{"d_model": 512, "experts_per_token": 2, "moe_layers": [1, 2, 3, 4, 5, 6, 7, 8, 9, 10, 11, 12, 13], "router_score": "softmax", "normalize_top_k": false, "balance_loss": 0.00769, "balance_bias": false, "init_std_router": 0.0366, "lr_router": 0.00114, "norm": "rmsnorm", "norm_eps": 1e-06, "lr": 0.00112, "beta2": 0.99, "seq_len": 1024, "steps": 9026}
Below are experts of layer 11 (counted from 0) of a mixture-of-experts language model. Rows are named router (the router's row for the expert), up (a neuron's input weights, with its number) and show model dimensions 256-383. Each number is 50 + 15 x the weight over its row's rms, rounded and kept within 0 to 99.
After each expert's rows: "gets" lists some tokens that make up at least twice as much of what it gets as of all text. This comes from a sample of Wikipedia text that the model never trained on. Tokens count by the router's weight.

# expert 16
router:47 44 44 43 59 57 32 68 41 51 41 42 62 59 39 15 52 51 20 17 48 50 75 63 56 33 53 30 59 46 54 37 36 67 58 39 53 56 73 68 64 31 75 42 35 34 50 55 41 32 70 81 37 19 55 51 47 52 74 70 67 28 38 37 41 46 36 50 67 21 49 47 43 35 29 27 50 35 64 74 15 43 28 56 61 33 61 36 61 38 39 45 66 34 31 54 28 66 53 42 71 74 33 58 25 35 39 53 48 39 43 63 57 67 56 60 48 44 55 74 35 55 65 71 35 48 19 55
up0:41 71 45 08 39 40 62 62 49 58 54 47 69 79 55 50 12 27 70 34 52 57 60 17 42 52 71 21 58 49 60 52 54 65 44 48 54 45 58 23 42 72 39 64 75 70 65 45 38 56 49 71 65 26 16 70 49 64 58 69 38 60 55 55 46 69 49 55 55 29 72 34 43 85 54 68 52 50 52 27 60 61 40 59 61 58 31 61 52 45 55 64 58 55 42 59 59 50 10 50 48 70 50 55 48 46 46 78 26 98 30 47 30 37 52 29 81 59 46 59 65 45 38 58 65 48 56 57
up1:63 56 32 72 60 63 45 54 79 26 57 66 34 68 59 63 57 54 60 41 62 73 29 54 54 62 62 58 48 46 52 54 56 58 34 58 50 82 63 32 51 46 54 68 37 46 59 84 57 56 82 45 46 56 45 24 32 68 55 22 45 63 63 69 21 46 17 48 43 67 48 46 53 65 45 53 47 42 68 53 50 74 72 28 44 75 34 58 46 69 54 26 87 45 63 41 50 53 67 61 26 45 56 49 62 43 44 34 64 72 24 43 31 34 46 68 58 25 45 51 48 38 59 54 35 45 45 64
gets: "| ", "=", " ", ".", "–", "; "

# expert 8
router:58 36 56 50 26 51 62 68 50 54 34 54 30 42 46 43 49 32 64 60 62 74 49 48 51 38 56 65 45 81 55 48 36 73 37 59 51 64 26 47 40 50 60 35 38 55 71 72 47 42 76 47 55 21 29 31 72 61 43 32 78 41 89 22 53 38 49 34 47 27 88 59 40 39 53 70 42 58 54 50 52 72 22 18 69 47 16 51 33 54 39 19 56 38 48 65 45 56 55 22 29 50 53 68 38 26 60 66 47 44 68 57 42 60 29 42 64 51 45 68 57 38 71 55 54 51 49 46
up0:49 39 47 60 75 23 34 49 41 51 67 62 49 38 47 32 33 40 46 61 26 24 40 43 36 43 52 41 43 56 26 31 62 62 45 20 63 51 64 33 37 50 52 40 26 44 29 34 55 42 78 62 35 77 58 40 41 39 39 20 50 44 17 46 40 76 22 46 21 50 70 37 50 61 58 47 40 53 52 39 50 49 70 33 58 38 59 39 25 22 20 72 62 55 54 63 49 55 74 55 52 15 45 24 48 89 65 43 39 24 46 50 62 32 40 86 32 40 42 30 74 62 31 45 62 52 47 62
up1:53 65 53 51 86 74 51 73 41 53 39 51 46 40 60 74 63 75 37 27 65 69 46 09 42 49 38 55 55 53 41 69 44 43 57 41 45 67 53 53 66 71 59 48 44 67 48 45 46 44 52 28 59 36 58 59 16 53 08 29 38 66 36 50 49 44 62 48 66 49 31 53 36 41 60 30 59 82 44 43 39 70 54 57 72 52 56 34 63 60 55 48 64 50 51 36 44 41 46 52 57 36 43 70 34 59 28 37 26 42 36 72 27 48 65 60 54 38 53 45 31 74 43 68 39 31 56 35
gets: "he ", "to ", "He ", "has ", "had ", "was "

# expert 9
router:52 30 62 50 76 56 43 34 49 56 79 62 37 73 39 38 54 61 43 68 52 36 52 40 34 54 66 50 46 64 45 62 72 51 52 60 82 43 49 59 52 40 12 58 56 63 20 45 33 48 36 75 48 74 39 51 61 22 49 52 63 37 06 33 30 36 45 37 56 33 71 35 31 37 65 63 63 81 11 57 74 40 67 70 87 45 43 43 19 44 41 76 80 59 34 45 43 46 47 64 29 67 49 76 51 62 42 57 63 35 79 36 52 66 75 42 62 55 72 56 19 48 32 53 30 30 25 50
up0:37 68 57 63 48 52 38 67 49 64 40 45 47 73 47 40 60 74 56 85 44 57 71 64 55 64 62 37 18 57 38 43 77 46 56 44 62 58 17 50 44 46 64 42 39 63 74 55 46 56 34 67 63 33 72 41 39 64 23 62 68 38 49 68 35 71 78 44 38 63 40 32 37 25 31 44 61 47 41 28 54 28 72 53 32 48 60 57 42 36 43 49 38 49 57 38 59 53 62 62 76 50 63 50 57 17 37 49 50 30 39 53 47 88 34 50 56 58 19 57 54 37 60 53 61 48 41 60
up1:47 52 65 55 48 70 58 75 33 25 35 72 49 68 24 39 58 62 68 49 40 78 46 47 65 76 63 46 31 56 53 43 38 70 51 62 69 31 45 71 37 50 51 33 58 46 24 52 69 69 66 34 31 45 52 53 27 64 39 45 55 50 32 38 51 38 62 65 40 66 43 45 54 59 58 43 66 39 57 46 54 75 74 53 71 38 68 62 56 38 40 37 54 56 59 25 70 73 36 23 48 42 52 46 25 64 30 66 42 41 30 44 61 60 50 31 58 43 59 61 28 52 36 53 63 34 57 64
gets: "in ", "of ", "at ", ", ", "| ", "from "

# expert 22
router:53 36 71 45 36 61 44 33 38 49 45 52 51 46 43 76 36 45 65 76 74 59 73 51 55 64 53 53 39 50 82 64 44 58 33 57 56 70 30 37 46 49 59 36 49 19 26 49 32 57 69 26 52 74 37 49 67 36 35 58 61 51 43 42 64 38 55 36 41 48 51 22 40 60 57 41 76 74 15 39 68 40 61 73 55 34 23 36 39 36 63 60 58 70 70 68 61 77 42 78 61 61 41 44 69 55 27 50 60 53 67 39 31 70 48 50 43 56 45 81 33 65 71 43 66 46 51 50
up0:45 24 44 34 56 30 60 42 41 36 18 56 55 58 62 00 60 58 37 30 46 55 61 44 39 46 70 32 28 51 63 58 29 20 49 73 42 61 66 54 55 41 17 41 47 44 54 45 36 43 29 33 60 46 34 72 49 44 47 48 48 19 43 66 52 59 56 70 56 54 60 62 12 51 63 80 55 59 59 36 23 42 57 24 33 53 84 38 31 56 36 60 50 49 41 75 40 28 66 50 75 66 39 44 56 40 45 57 47 48 51 68 39 59 31 66 32 32 47 24 71 66 49 53 59 33 78 57
up1:54 47 61 40 57 39 50 60 52 68 29 55 48 33 47 51 41 31 53 60 76 79 71 51 47 59 17 60 52 42 46 51 28 64 51 45 60 59 76 34 67 42 58 79 52 55 63 44 73 56 45 35 63 54 51 46 29 47 65 40 37 63 39 50 61 33 65 62 21 43 69 65 62 42 27 50 28 70 31 59 33 27 34 37 82 67 44 43 62 35 52 67 45 53 43 50 26 54 71 49 60 45 59 29 61 55 87 27 26 61 41 61 66 50 61 67 45 56 43 23 68 59 57 52 68 25 33 58
gets: "the ", "New ", "American ", "The ", "National ", "s "

# expert 12
router:40 39 39 37 47 34 46 26 41 85 48 46 60 66 30 32 28 66 58 72 70 58 60 42 45 41 27 46 58 46 58 60 36 40 44 44 42 39 52 60 61 70 46 64 25 54 47 33 69 39 48 57 68 83 49 54 52 38 29 27 65 54 66 10 46 42 63 60 43 49 74 52 41 38 61 32 31 45 38 41 50 42 27 43 72 52 26 42 43 43 51 44 33 72 46 47 70 79 67 62 48 46 38 49 69 28 87 32 24 54 78 71 59 79 54 51 36 56 51 58 37 35 60 62 59 41 45 62
up0:72 45 57 52 14 43 46 71 46 44 39 27 36 26 81 55 84 41 35 48 49 20 35 18 42 49 79 48 59 26 20 56 42 67 09 68 54 78 36 21 39 39 53 50 26 49 47 63 58 57 42 44 21 42 69 35 48 52 45 32 56 44 63 52 54 55 66 50 70 91 47 37 69 65 73 70 51 60 35 33 46 42 52 37 50 84 67 33 49 51 43 33 61 61 65 39 64 43 51 35 45 83 24 31 48 65 62 49 36 66 31 53 61 42 09 83 46 64 37 43 80 56 59 55 34 52 38 46
up1:47 64 48 55 68 49 59 58 74 57 50 47 42 62 43 64 68 37 57 44 56 42 26 56 53 28 34 62 46 39 46 65 34 73 48 55 51 51 45 34 76 81 40 40 69 47 64 45 33 29 38 37 40 30 54 16 56 52 38 33 58 66 64 39 58 58 59 47 30 46 53 44 61 12 30 39 51 72 70 50 42 44 43 58 64 47 57 70 45 54 72 46 67 24 67 65 51 27 53 56 55 68 34 39 46 39 77 75 60 63 59 33 65 33 36 89 37 46 62 52 80 36 55 26 50 56 21 31
gets: "a ", "his ", "the ", "s ", "an ", "- "

# expert 18
router:39 52 38 43 13 41 53 37 50 41 25 50 58 51 50 63 68 61 43 55 85 50 47 30 22 56 61 51 85 41 66 59 72 50 46 55 79 44 45 42 43 43 62 35 71 45 31 54 53 61 67 61 58 52 41 42 38 47 52 36 53 55 57 51 63 56 34 65 44 44 67 46 50 54 34 75 72 48 17 26 36 38 59 34 73 42 61 47 36 36 75 61 61 50 52 48 63 59 47 57 67 57 33 59 63 62 48 70 44 67 43 47 26 61 40 63 44 59 45 59 75 22 82 61 69 42 31 48
up0:38 78 47 67 38 82 71 59 36 67 50 60 58 48 67 64 50 40 27 72 42 75 58 38 73 70 64 50 58 70 55 09 25 49 31 73 38 42 41 39 55 57 44 33 80 61 40 44 54 64 39 47 46 23 51 59 27 69 14 26 31 44 61 63 62 29 39 57 64 71 34 33 69 58 32 41 43 32 70 71 53 80 65 25 27 62 42 33 39 60 72 27 40 50 52 62 29 64 57 63 67 38 54 52 64 30 42 45 41 57 38 52 36 57 35 36 42 47 47 66 36 49 52 55 53 46 78 37
up1:56 67 41 41 54 53 56 43 57 35 41 60 41 43 55 69 62 73 77 55 66 47 42 21 26 70 56 60 54 59 58 27 29 51 75 67 52 56 58 64 76 75 63 51 47 50 64 43 55 48 76 63 59 59 68 69 39 27 59 33 55 82 27 52 51 33 58 35 32 54 45 46 58 51 26 53 44 70 58 34 65 37 45 34 72 50 39 60 43 72 55 34 44 51 39 41 43 20 42 53 57 51 38 32 65 42 71 48 26 30 52 67 57 53 34 75 51 60 67 36 24 69 52 37 48 50 61 31
gets: "\"", "- ", "The ", ": ", "i ", "= "

# expert 0
router:48 58 54 50 46 66 24 80 63 45 35 25 68 57 57 42 58 55 31 29 48 57 37 24 40 34 29 48 58 33 37 33 28 70 44 38 70 65 43 37 19 45 35 58 36 62 68 28 33 52 64 38 58 41 52 44 51 41 60 54 39 47 24 66 45 73 54 79 55 63 58 51 57 38 60 48 42 27 45 53 70 52 58 61 54 58 77 75 23 47 62 61 47 71 79 22 70 64 53 32 35 69 57 50 55 35 51 39 60 53 59 34 74 41 37 41 58 55 56 65 48 29 77 48 61 29 36 43
up0:46 83 44 58 46 63 65 41 75 83 54 40 53 36 48 55 18 32 53 84 56 63 49 25 61 37 45 33 52 61 67 43 44 65 50 50 53 52 38 61 60 60 78 65 50 28 40 54 31 71 50 53 61 11 60 68 43 46 31 58 43 26 62 50 69 50 44 12 31 45 74 28 44 24 50 53 36 31 63 25 08 16 40 33 48 55 38 65 53 67 50 67 56 50 62 45 28 79 50 79 42 32 62 60 80 21 36 51 38 56 57 49 48 28 46 63 64 30 74 60 02 78 70 44 57 55 61 87
up1:51 46 55 50 37 36 61 52 57 74 59 29 44 54 38 68 40 21 73 72 44 27 46 61 34 47 47 08 70 64 37 41 62 31 31 75 46 59 56 62 62 50 36 34 46 51 44 47 47 72 16 47 49 51 32 38 58 62 55 58 76 61 42 70 33 52 47 62 66 43 39 44 34 70 51 70 79 74 56 59 43 64 62 47 43 43 35 44 45 50 68 47 52 69 01 54 48 35 57 45 80 58 41 55 55 31 54 52 59 49 72 73 85 57 38 66 23 40 56 50 50 44 54 65 61 80 38 44
gets: "\n", "| ", "|", "by", "–", "201"

# expert 14
router:28 60 83 61 31 61 46 46 62 55 63 34 38 52 32 41 34 63 61 59 46 50 71 46 24 65 50 34 36 36 42 48 45 47 54 66 45 41 43 58 36 32 42 47 58 47 02 68 42 49 33 37 50 61 48 33 58 55 57 68 71 54 51 42 27 38 64 36 47 46 46 38 46 69 43 31 38 54 51 71 32 21 87 75 58 43 45 20 38 27 70 51 16 57 60 23 39 57 34 49 61 52 47 62 79 61 48 42 36 47 73 50 35 51 47 36 38 73 30 78 28 56 69 46 67 38 67 86
up0:54 59 41 67 54 29 36 75 50 57 30 58 42 56 61 29 51 47 41 34 39 54 65 49 65 65 42 71 36 64 57 49 63 34 29 69 35 89 58 57 59 40 49 65 37 68 59 62 47 33 39 55 43 50 79 78 68 58 43 56 23 47 62 73 56 49 26 39 83 44 31 30 60 79 39 41 70 35 64 26 47 54 41 12 43 36 54 60 66 49 48 52 50 80 55 51 74 33 39 34 41 53 51 84 84 66 42 66 54 67 20 41 68 63 35 54 48 30 28 56 47 52 64 61 55 63 53 55
up1:77 44 67 33 83 35 67 43 54 32 44 50 33 70 33 61 54 37 43 55 68 61 59 73 36 70 48 40 60 42 67 60 37 48 29 41 63 62 54 58 55 68 83 42 51 39 85 51 63 41 48 38 41 60 61 35 00 24 57 37 53 84 31 59 76 59 51 85 33 40 47 61 29 51 14 61 66 77 22 66 46 60 52 37 87 52 31 51 47 50 67 35 78 42 32 42 34 51 58 53 62 45 65 61 28 81 51 72 48 31 70 44 33 51 45 58 54 37 34 44 49 44 79 36 62 34 43 44
gets: "the ", "The ", "a ", "in ", "an ", "United "

# expert 6
router:29 46 62 35 87 56 57 52 66 51 68 50 34 47 31 30 31 34 60 49 29 73 45 54 45 44 44 59 18 51 25 41 33 55 57 61 46 56 48 44 33 64 55 33 52 52 35 43 29 37 68 31 55 26 56 59 57 37 43 59 70 86 63 49 51 49 70 43 61 63 49 54 50 49 50 34 63 70 82 61 38 77 39 40 32 24 31 70 58 62 11 30 74 69 25 36 70 70 54 27 57 61 36 65 45 66 50 65 50 48 76 60 37 44 42 53 56 36 41 54 59 67 39 68 18 39 30 35
up0:41 65 28 79 30 50 45 76 43 27 65 41 45 43 38 74 55 46 51 34 45 40 27 57 20 33 47 35 50 47 52 52 41 27 39 74 52 74 19 55 64 46 68 39 27 20 49 59 23 74 20 25 42 49 60 57 53 55 38 58 44 32 43 74 70 44 33 48 37 76 67 45 46 62 33 39 56 57 25 63 14 60 61 34 60 56 26 32 38 66 46 67 59 65 60 50 32 71 37 31 60 49 56 52 17 34 22 35 34 52 45 49 78 61 63 44 71 38 42 60 58 66 37 47 60 25 45 84
up1:60 35 36 42 46 59 73 26 81 27 58 37 65 65 70 70 40 60 72 43 36 32 43 44 43 47 51 48 68 35 27 39 23 47 60 60 59 41 81 56 62 66 34 25 76 50 61 51 73 33 43 49 55 26 42 62 61 44 46 47 58 48 31 68 58 58 32 77 53 34 50 57 58 72 55 46 49 66 32 46 30 53 43 65 89 59 39 64 52 41 35 39 46 23 43 48 22 59 61 55 63 59 51 32 42 68 48 68 78 40 51 44 40 74 27 41 46 41 84 30 55 43 26 75 36 65 28 41
gets: "to ", "in ", "on ", "for ", "In ", "after "

# expert 1
router:55 43 44 65 29 57 59 87 50 46 46 45 67 41 54 33 34 51 52 56 44 45 53 30 36 33 45 56 60 64 66 54 46 63 57 38 50 42 42 51 40 63 53 31 35 57 31 55 69 55 55 68 45 41 32 61 58 33 42 48 55 45 84 44 83 46 44 34 59 69 79 49 47 57 62 41 56 31 44 66 86 32 69 20 60 38 41 37 43 58 48 72 76 53 40 53 47 18 71 84 38 66 40 53 48 64 33 33 62 31 77 70 46 73 37 43 32 52 56 52 72 71 41 31 34 38 44 25
up0:56 58 44 35 63 58 76 36 50 73 54 68 65 63 43 86 82 62 76 34 41 44 34 61 36 39 42 68 62 59 69 08 64 51 60 73 54 72 45 31 46 17 40 55 58 65 37 28 49 60 61 47 60 63 56 53 79 25 44 58 36 50 60 55 42 60 44 44 62 57 52 50 31 35 29 43 46 43 63 43 53 32 56 48 34 33 40 53 29 59 48 58 38 50 54 64 46 44 60 50 56 27 57 34 58 47 62 41 64 37 19 56 66 71 47 44 52 47 46 44 51 37 46 31 51 31 57 63
up1:43 66 44 27 57 51 26 45 70 63 48 52 66 43 66 80 33 43 85 38 52 53 37 29 56 44 36 11 67 24 55 54 49 44 55 39 42 69 50 52 50 71 66 59 31 56 37 53 16 53 41 56 63 68 57 47 28 61 55 68 31 46 26 60 17 41 49 28 39 34 68 65 39 40 09 56 19 49 48 58 62 31 27 41 56 81 46 35 61 59 55 61 60 62 62 78 53 70 58 43 55 59 41 60 33 47 70 53 40 42 23 40 52 47 38 75 66 40 44 47 74 35 41 72 55 47 47 67
gets: ", ", ". ", "that ", "\n\n", "where ", "when "

# expert 11
router:53 59 40 29 29 57 35 77 29 76 78 53 49 59 44 43 42 29 44 65 43 31 53 47 69 29 23 63 57 60 33 54 55 45 81 63 60 37 38 42 37 63 34 54 46 60 63 60 48 56 61 23 65 67 55 51 54 48 50 59 59 49 41 44 55 33 47 62 65 46 59 34 68 41 61 47 76 52 68 36 69 65 77 21 33 57 31 35 36 72 38 68 57 54 55 68 48 44 65 55 49 67 46 67 57 64 55 56 46 53 61 42 31 61 64 41 61 55 43 66 38 47 30 44 38 62 58 29
up0:47 47 47 65 41 39 76 69 87 52 60 67 48 69 76 52 47 39 49 50 71 67 53 63 60 38 61 62 38 40 49 50 57 69 48 51 40 64 54 39 68 46 50 35 24 46 14 50 50 42 44 34 36 63 53 48 67 37 59 58 36 30 57 67 59 46 24 47 45 46 51 62 42 48 36 44 70 63 61 55 64 45 72 33 60 22 41 47 49 54 54 73 49 82 46 40 47 70 50 32 36 30 44 48 27 46 45 72 41 90 55 41 48 67 45 70 81 52 42 46 28 46 33 48 50 47 81 72
up1:43 64 62 60 33 40 57 58 60 59 24 39 53 65 57 63 25 41 45 67 60 42 45 46 58 49 54 61 55 49 50 47 68 61 30 58 59 41 40 52 49 82 64 86 45 39 51 39 54 66 53 45 48 41 35 52 42 29 38 48 51 52 38 50 44 31 30 67 73 43 57 71 30 61 40 58 49 41 38 38 34 43 53 51 68 45 41 74 76 49 47 46 67 62 69 59 49 48 36 48 73 44 12 56 18 55 51 46 44 70 38 47 38 61 75 53 48 67 53 38 47 56 49 53 33 55 60 72
gets: ". ", "\n\n", "\n", ".", "|", "- "

# expert 21
router:59 18 47 50 58 58 36 87 63 31 44 58 79 43 30 27 38 66 50 66 38 44 46 58 37 24 51 66 46 54 43 41 42 57 59 47 25 43 23 43 38 66 47 37 31 73 40 54 18 45 74 36 56 53 18 59 44 43 46 61 61 47 51 24 42 35 50 39 57 41 58 53 57 56 62 39 49 51 41 67 60 45 63 60 64 64 23 41 56 38 71 39 77 79 54 71 38 47 68 52 60 51 42 41 62 68 59 59 30 30 85 25 24 69 52 43 52 52 69 40 31 58 55 58 44 54 44 58
up0:36 61 35 48 36 48 24 12 40 71 42 53 60 45 40 45 89 56 40 79 55 43 54 40 56 60 60 51 52 81 76 24 54 46 27 54 51 71 39 73 73 64 44 77 42 29 66 31 60 54 20 54 42 51 28 61 22 36 30 21 41 66 35 64 87 58 36 49 50 48 71 40 66 54 38 72 59 39 53 34 51 60 61 27 64 47 58 61 65 62 55 74 72 39 17 77 65 35 50 68 38 57 60 69 61 32 72 64 41 62 41 43 48 44 56 84 48 49 44 64 56 58 55 48 41 48 51 42
up1:59 70 60 40 49 52 80 55 27 46 38 34 63 63 38 70 28 65 28 53 50 72 57 33 26 55 49 35 53 60 59 14 63 73 34 23 74 22 48 59 52 45 18 45 62 44 49 51 56 36 59 58 18 24 47 34 66 37 46 66 45 58 68 60 34 59 56 45 00 49 51 57 44 60 43 49 60 49 86 44 25 33 34 23 34 48 50 42 48 35 42 37 71 53 57 18 70 56 47 37 91 48 52 57 29 47 39 68 57 33 65 53 42 51 28 44 44 12 48 80 56 86 38 56 30 23 66 33
gets: "and ", ", ", "with ", "by ", "of ", "as "

# expert 7
router:56 32 62 40 21 52 26 65 48 53 45 37 79 58 24 56 51 53 47 62 43 47 64 29 34 72 63 43 57 73 48 65 31 52 52 64 57 53 86 79 58 72 30 52 59 59 37 79 41 44 47 41 67 40 47 50 71 36 51 35 65 29 58 13 39 53 49 72 62 33 72 27 44 38 47 61 72 57 29 37 61 43 56 37 35 49 19 64 60 52 36 51 65 72 55 39 46 66 68 51 83 39 33 35 34 68 13 43 51 76 61 45 52 32 34 41 57 46 87 33 34 69 55 24 65 31 48 49
up0:39 62 53 17 62 75 45 58 41 43 51 37 42 29 45 33 41 58 34 49 46 39 42 62 37 48 40 43 48 65 33 53 50 60 34 65 59 33 17 69 84 74 63 64 42 63 49 39 65 84 52 65 46 38 54 58 55 38 33 44 74 60 83 39 52 61 58 43 14 72 39 53 47 57 46 63 48 45 59 43 75 42 84 15 71 34 58 33 77 51 52 40 63 44 42 59 46 31 55 57 33 58 49 85 57 26 61 60 71 58 62 57 22 60 58 56 79 76 51 51 28 53 86 47 44 45 31 53
up1:63 60 22 46 64 77 46 55 58 61 75 49 45 71 52 58 71 33 60 63 46 45 59 41 47 69 43 67 36 99 45 49 44 42 44 44 60 56 37 61 73 49 60 82 59 06 40 68 67 54 54 64 46 44 46 72 21 66 31 50 38 73 54 52 42 51 65 55 41 49 56 58 63 37 64 61 57 48 56 69 14 82 41 50 33 70 39 63 58 29 74 56 26 44 45 79 27 53 39 45 68 48 83 82 64 40 67 31 33 47 65 59 62 30 32 50 38 48 56 68 42 33 67 39 57 40 56 53
gets: "(", "| ", ". ", ", ", "- ", ": "

# expert 23
router:60 67 28 64 34 45 56 58 25 57 17 74 50 33 33 54 62 54 49 40 55 59 45 53 76 56 60 62 32 31 52 53 43 76 17 34 46 58 71 34 51 38 52 67 67 59 52 39 45 56 20 67 31 56 40 47 50 55 39 31 36 44 42 58 57 68 61 47 36 54 62 45 78 41 74 57 84 77 59 25 79 54 43 35 37 22 41 56 74 51 28 70 58 64 46 32 35 75 60 51 26 57 40 45 29 32 39 72 33 38 46 06 54 26 77 55 49 30 22 60 58 30 57 60 27 61 44 42
up0:59 41 45 37 47 69 69 43 57 63 76 24 21 66 28 37 45 30 53 63 64 34 54 60 62 47 79 49 45 49 53 46 38 63 61 60 25 86 16 48 42 50 44 57 41 39 81 69 27 61 37 66 58 59 39 49 42 67 63 62 33 53 46 65 76 55 53 71 39 61 64 42 35 37 36 77 55 24 47 50 47 30 75 43 50 47 43 50 38 65 45 61 74 42 43 78 59 46 64 86 68 17 54 30 70 27 59 51 31 44 40 55 59 50 40 54 32 48 42 53 22 27 58 37 49 42 63 68
up1:45 34 78 69 48 66 38 52 51 75 47 41 26 47 32 69 45 55 51 74 69 45 45 25 60 23 47 47 52 60 58 65 28 42 39 50 56 37 51 51 45 64 65 42 51 90 39 67 64 17 48 40 44 61 44 60 49 52 38 70 55 19 48 54 58 21 57 41 55 50 71 52 33 84 44 75 41 37 28 66 99 58 55 28 49 80 58 51 47 63 59 42 78 56 62 43 27 51 43 67 50 45 43 57 58 55 45 44 35 78 63 35 65 39 29 68 69 29 14 39 49 56 40 37 60 30 44 88
gets: "\n", "201", "200", "'", "2", "0"

# expert 3
router:62 34 36 64 25 47 33 34 36 50 41 47 42 53 39 26 61 51 35 62 60 34 58 28 40 46 61 53 42 42 60 43 67 57 25 55 17 55 67 48 30 38 40 39 25 32 25 25 49 27 57 41 59 58 37 53 73 70 43 40 57 43 91 78 37 57 63 51 44 38 40 38 43 58 19 21 27 56 50 57 19 74 73 64 32 66 60 49 29 39 38 64 45 63 59 32 50 72 61 40 50 42 31 44 59 51 66 68 49 38 58 59 54 68 70 54 37 81 09 64 32 34 39 55 68 64 28 59
up0:64 53 49 66 51 67 40 64 33 36 93 53 32 40 48 39 04 41 59 62 76 59 51 00 50 57 55 46 50 83 67 48 50 31 46 59 29 57 64 43 48 62 79 55 58 46 42 64 30 64 09 59 76 46 74 70 22 55 63 56 53 52 44 60 33 55 61 31 38 22 50 62 39 50 26 59 90 31 50 66 50 57 49 16 83 58 58 49 41 72 50 51 35 62 79 43 51 62 61 51 67 68 32 65 53 38 69 50 35 54 26 47 54 65 47 72 60 47 52 60 62 28 59 52 46 55 61 83
up1:38 50 31 58 58 44 99 53 67 37 59 61 43 49 54 48 45 42 51 53 39 63 38 46 45 57 41 51 72 49 47 44 43 62 48 59 54 60 65 51 59 44 45 54 34 26 46 66 41 40 70 63 54 69 50 50 53 24 42 45 40 64 60 46 48 63 46 32 41 63 25 44 38 20 41 37 32 81 65 58 55 24 38 39 68 33 14 34 40 46 61 39 33 33 42 60 70 49 46 45 84 39 27 38 50 71 59 76 54 38 63 55 52 52 44 34 52 29 47 22 57 28 22 59 37 72 58 46
gets: "the ", "-", "a ", "first ", "–", "The "

# expert 19
router:78 51 44 64 47 69 36 64 51 43 52 26 66 52 41 47 38 66 21 24 45 63 50 37 50 48 46 25 36 42 49 42 67 56 55 44 38 69 64 44 61 33 28 70 51 60 79 68 58 56 59 62 78 38 35 47 36 55 72 63 44 60 47 44 50 48 55 38 75 09 73 36 32 42 42 38 30 50 67 63 89 45 47 43 45 49 50 37 82 69 40 33 59 73 23 58 20 56 41 45 76 53 48 65 59 35 36 48 46 56 36 44 48 32 54 29 29 47 65 58 74 56 55 74 38 50 50 45
up0:69 50 47 33 45 86 71 81 37 35 25 58 63 56 70 49 61 64 49 72 43 64 41 56 35 43 57 53 61 57 61 46 50 62 49 52 50 51 36 51 25 38 62 30 47 56 32 62 38 57 53 45 47 65 30 60 25 47 57 70 43 54 41 51 21 42 80 47 47 35 58 45 62 55 49 41 46 78 50 52 36 60 49 36 52 46 63 65 46 58 55 73 37 57 62 39 57 60 68 46 50 52 71 42 34 47 87 36 50 48 34 51 27 40 08 73 43 56 54 53 67 33 80 48 54 40 57 42
up1:44 83 42 69 46 39 28 69 29 36 72 59 29 21 36 70 55 27 79 34 64 49 80 40 49 41 70 37 30 58 69 41 70 26 52 65 53 25 59 52 74 70 25 68 34 63 28 35 63 60 47 55 60 51 54 61 51 50 41 48 40 86 38 66 78 63 87 77 22 42 48 35 32 78 58 65 48 88 54 52 26 51 58 35 42 56 65 94 44 62 46 29 65 46 39 62 43 43 35 51 34 48 58 35 52 42 46 31 60 20 55 59 65 59 74 35 56 51 32 51 44 55 46 40 75 26 39 50
gets: "|", "S", "201", "==", "200", "C"

# expert 2
router:65 62 30 46 77 72 63 53 36 61 61 34 58 53 49 42 25 39 57 44 43 31 43 38 76 58 40 59 51 50 55 72 39 31 63 61 47 30 62 22 71 55 38 59 36 69 79 74 49 38 45 50 67 43 55 41 50 57 39 61 68 48 66 30 52 66 52 74 68 55 52 42 37 52 32 67 64 37 69 66 33 59 33 43 34 19 38 48 47 56 51 55 56 83 47 54 54 60 57 34 61 78 39 51 61 58 54 54 64 55 51 27 29 63 63 37 58 55 28 32 75 46 65 51 36 73 37 12
up0:65 39 38 59 51 21 67 69 62 57 64 81 70 38 55 43 31 53 51 84 65 33 45 36 47 29 57 55 63 27 34 76 60 60 52 57 42 42 50 65 53 70 50 38 57 71 53 57 59 22 49 41 39 52 76 63 36 60 48 57 77 65 73 78 54 23 02 42 32 49 55 36 45 67 37 76 20 37 28 37 40 74 75 61 43 31 59 47 48 61 68 35 66 53 57 38 53 25 35 54 41 45 33 40 50 36 64 56 14 52 60 38 49 40 42 45 67 83 34 41 41 65 58 49 40 45 52 32
up1:50 53 53 33 32 42 39 46 54 61 45 39 38 49 33 58 42 71 19 69 58 46 39 41 54 50 43 84 63 63 48 28 58 20 52 58 43 52 74 52 48 24 71 39 76 45 41 08 85 62 60 35 33 48 52 65 17 34 59 52 40 89 55 66 47 62 72 70 55 58 50 52 38 38 25 58 58 32 72 66 33 55 37 64 42 61 38 65 25 54 59 68 21 42 29 38 63 22 37 52 46 75 58 50 69 27 35 37 40 60 39 55 65 39 37 53 49 56 43 60 45 63 31 35 44 32 46 51
gets: "was ", "is ", "were ", "are ", "been ", "be "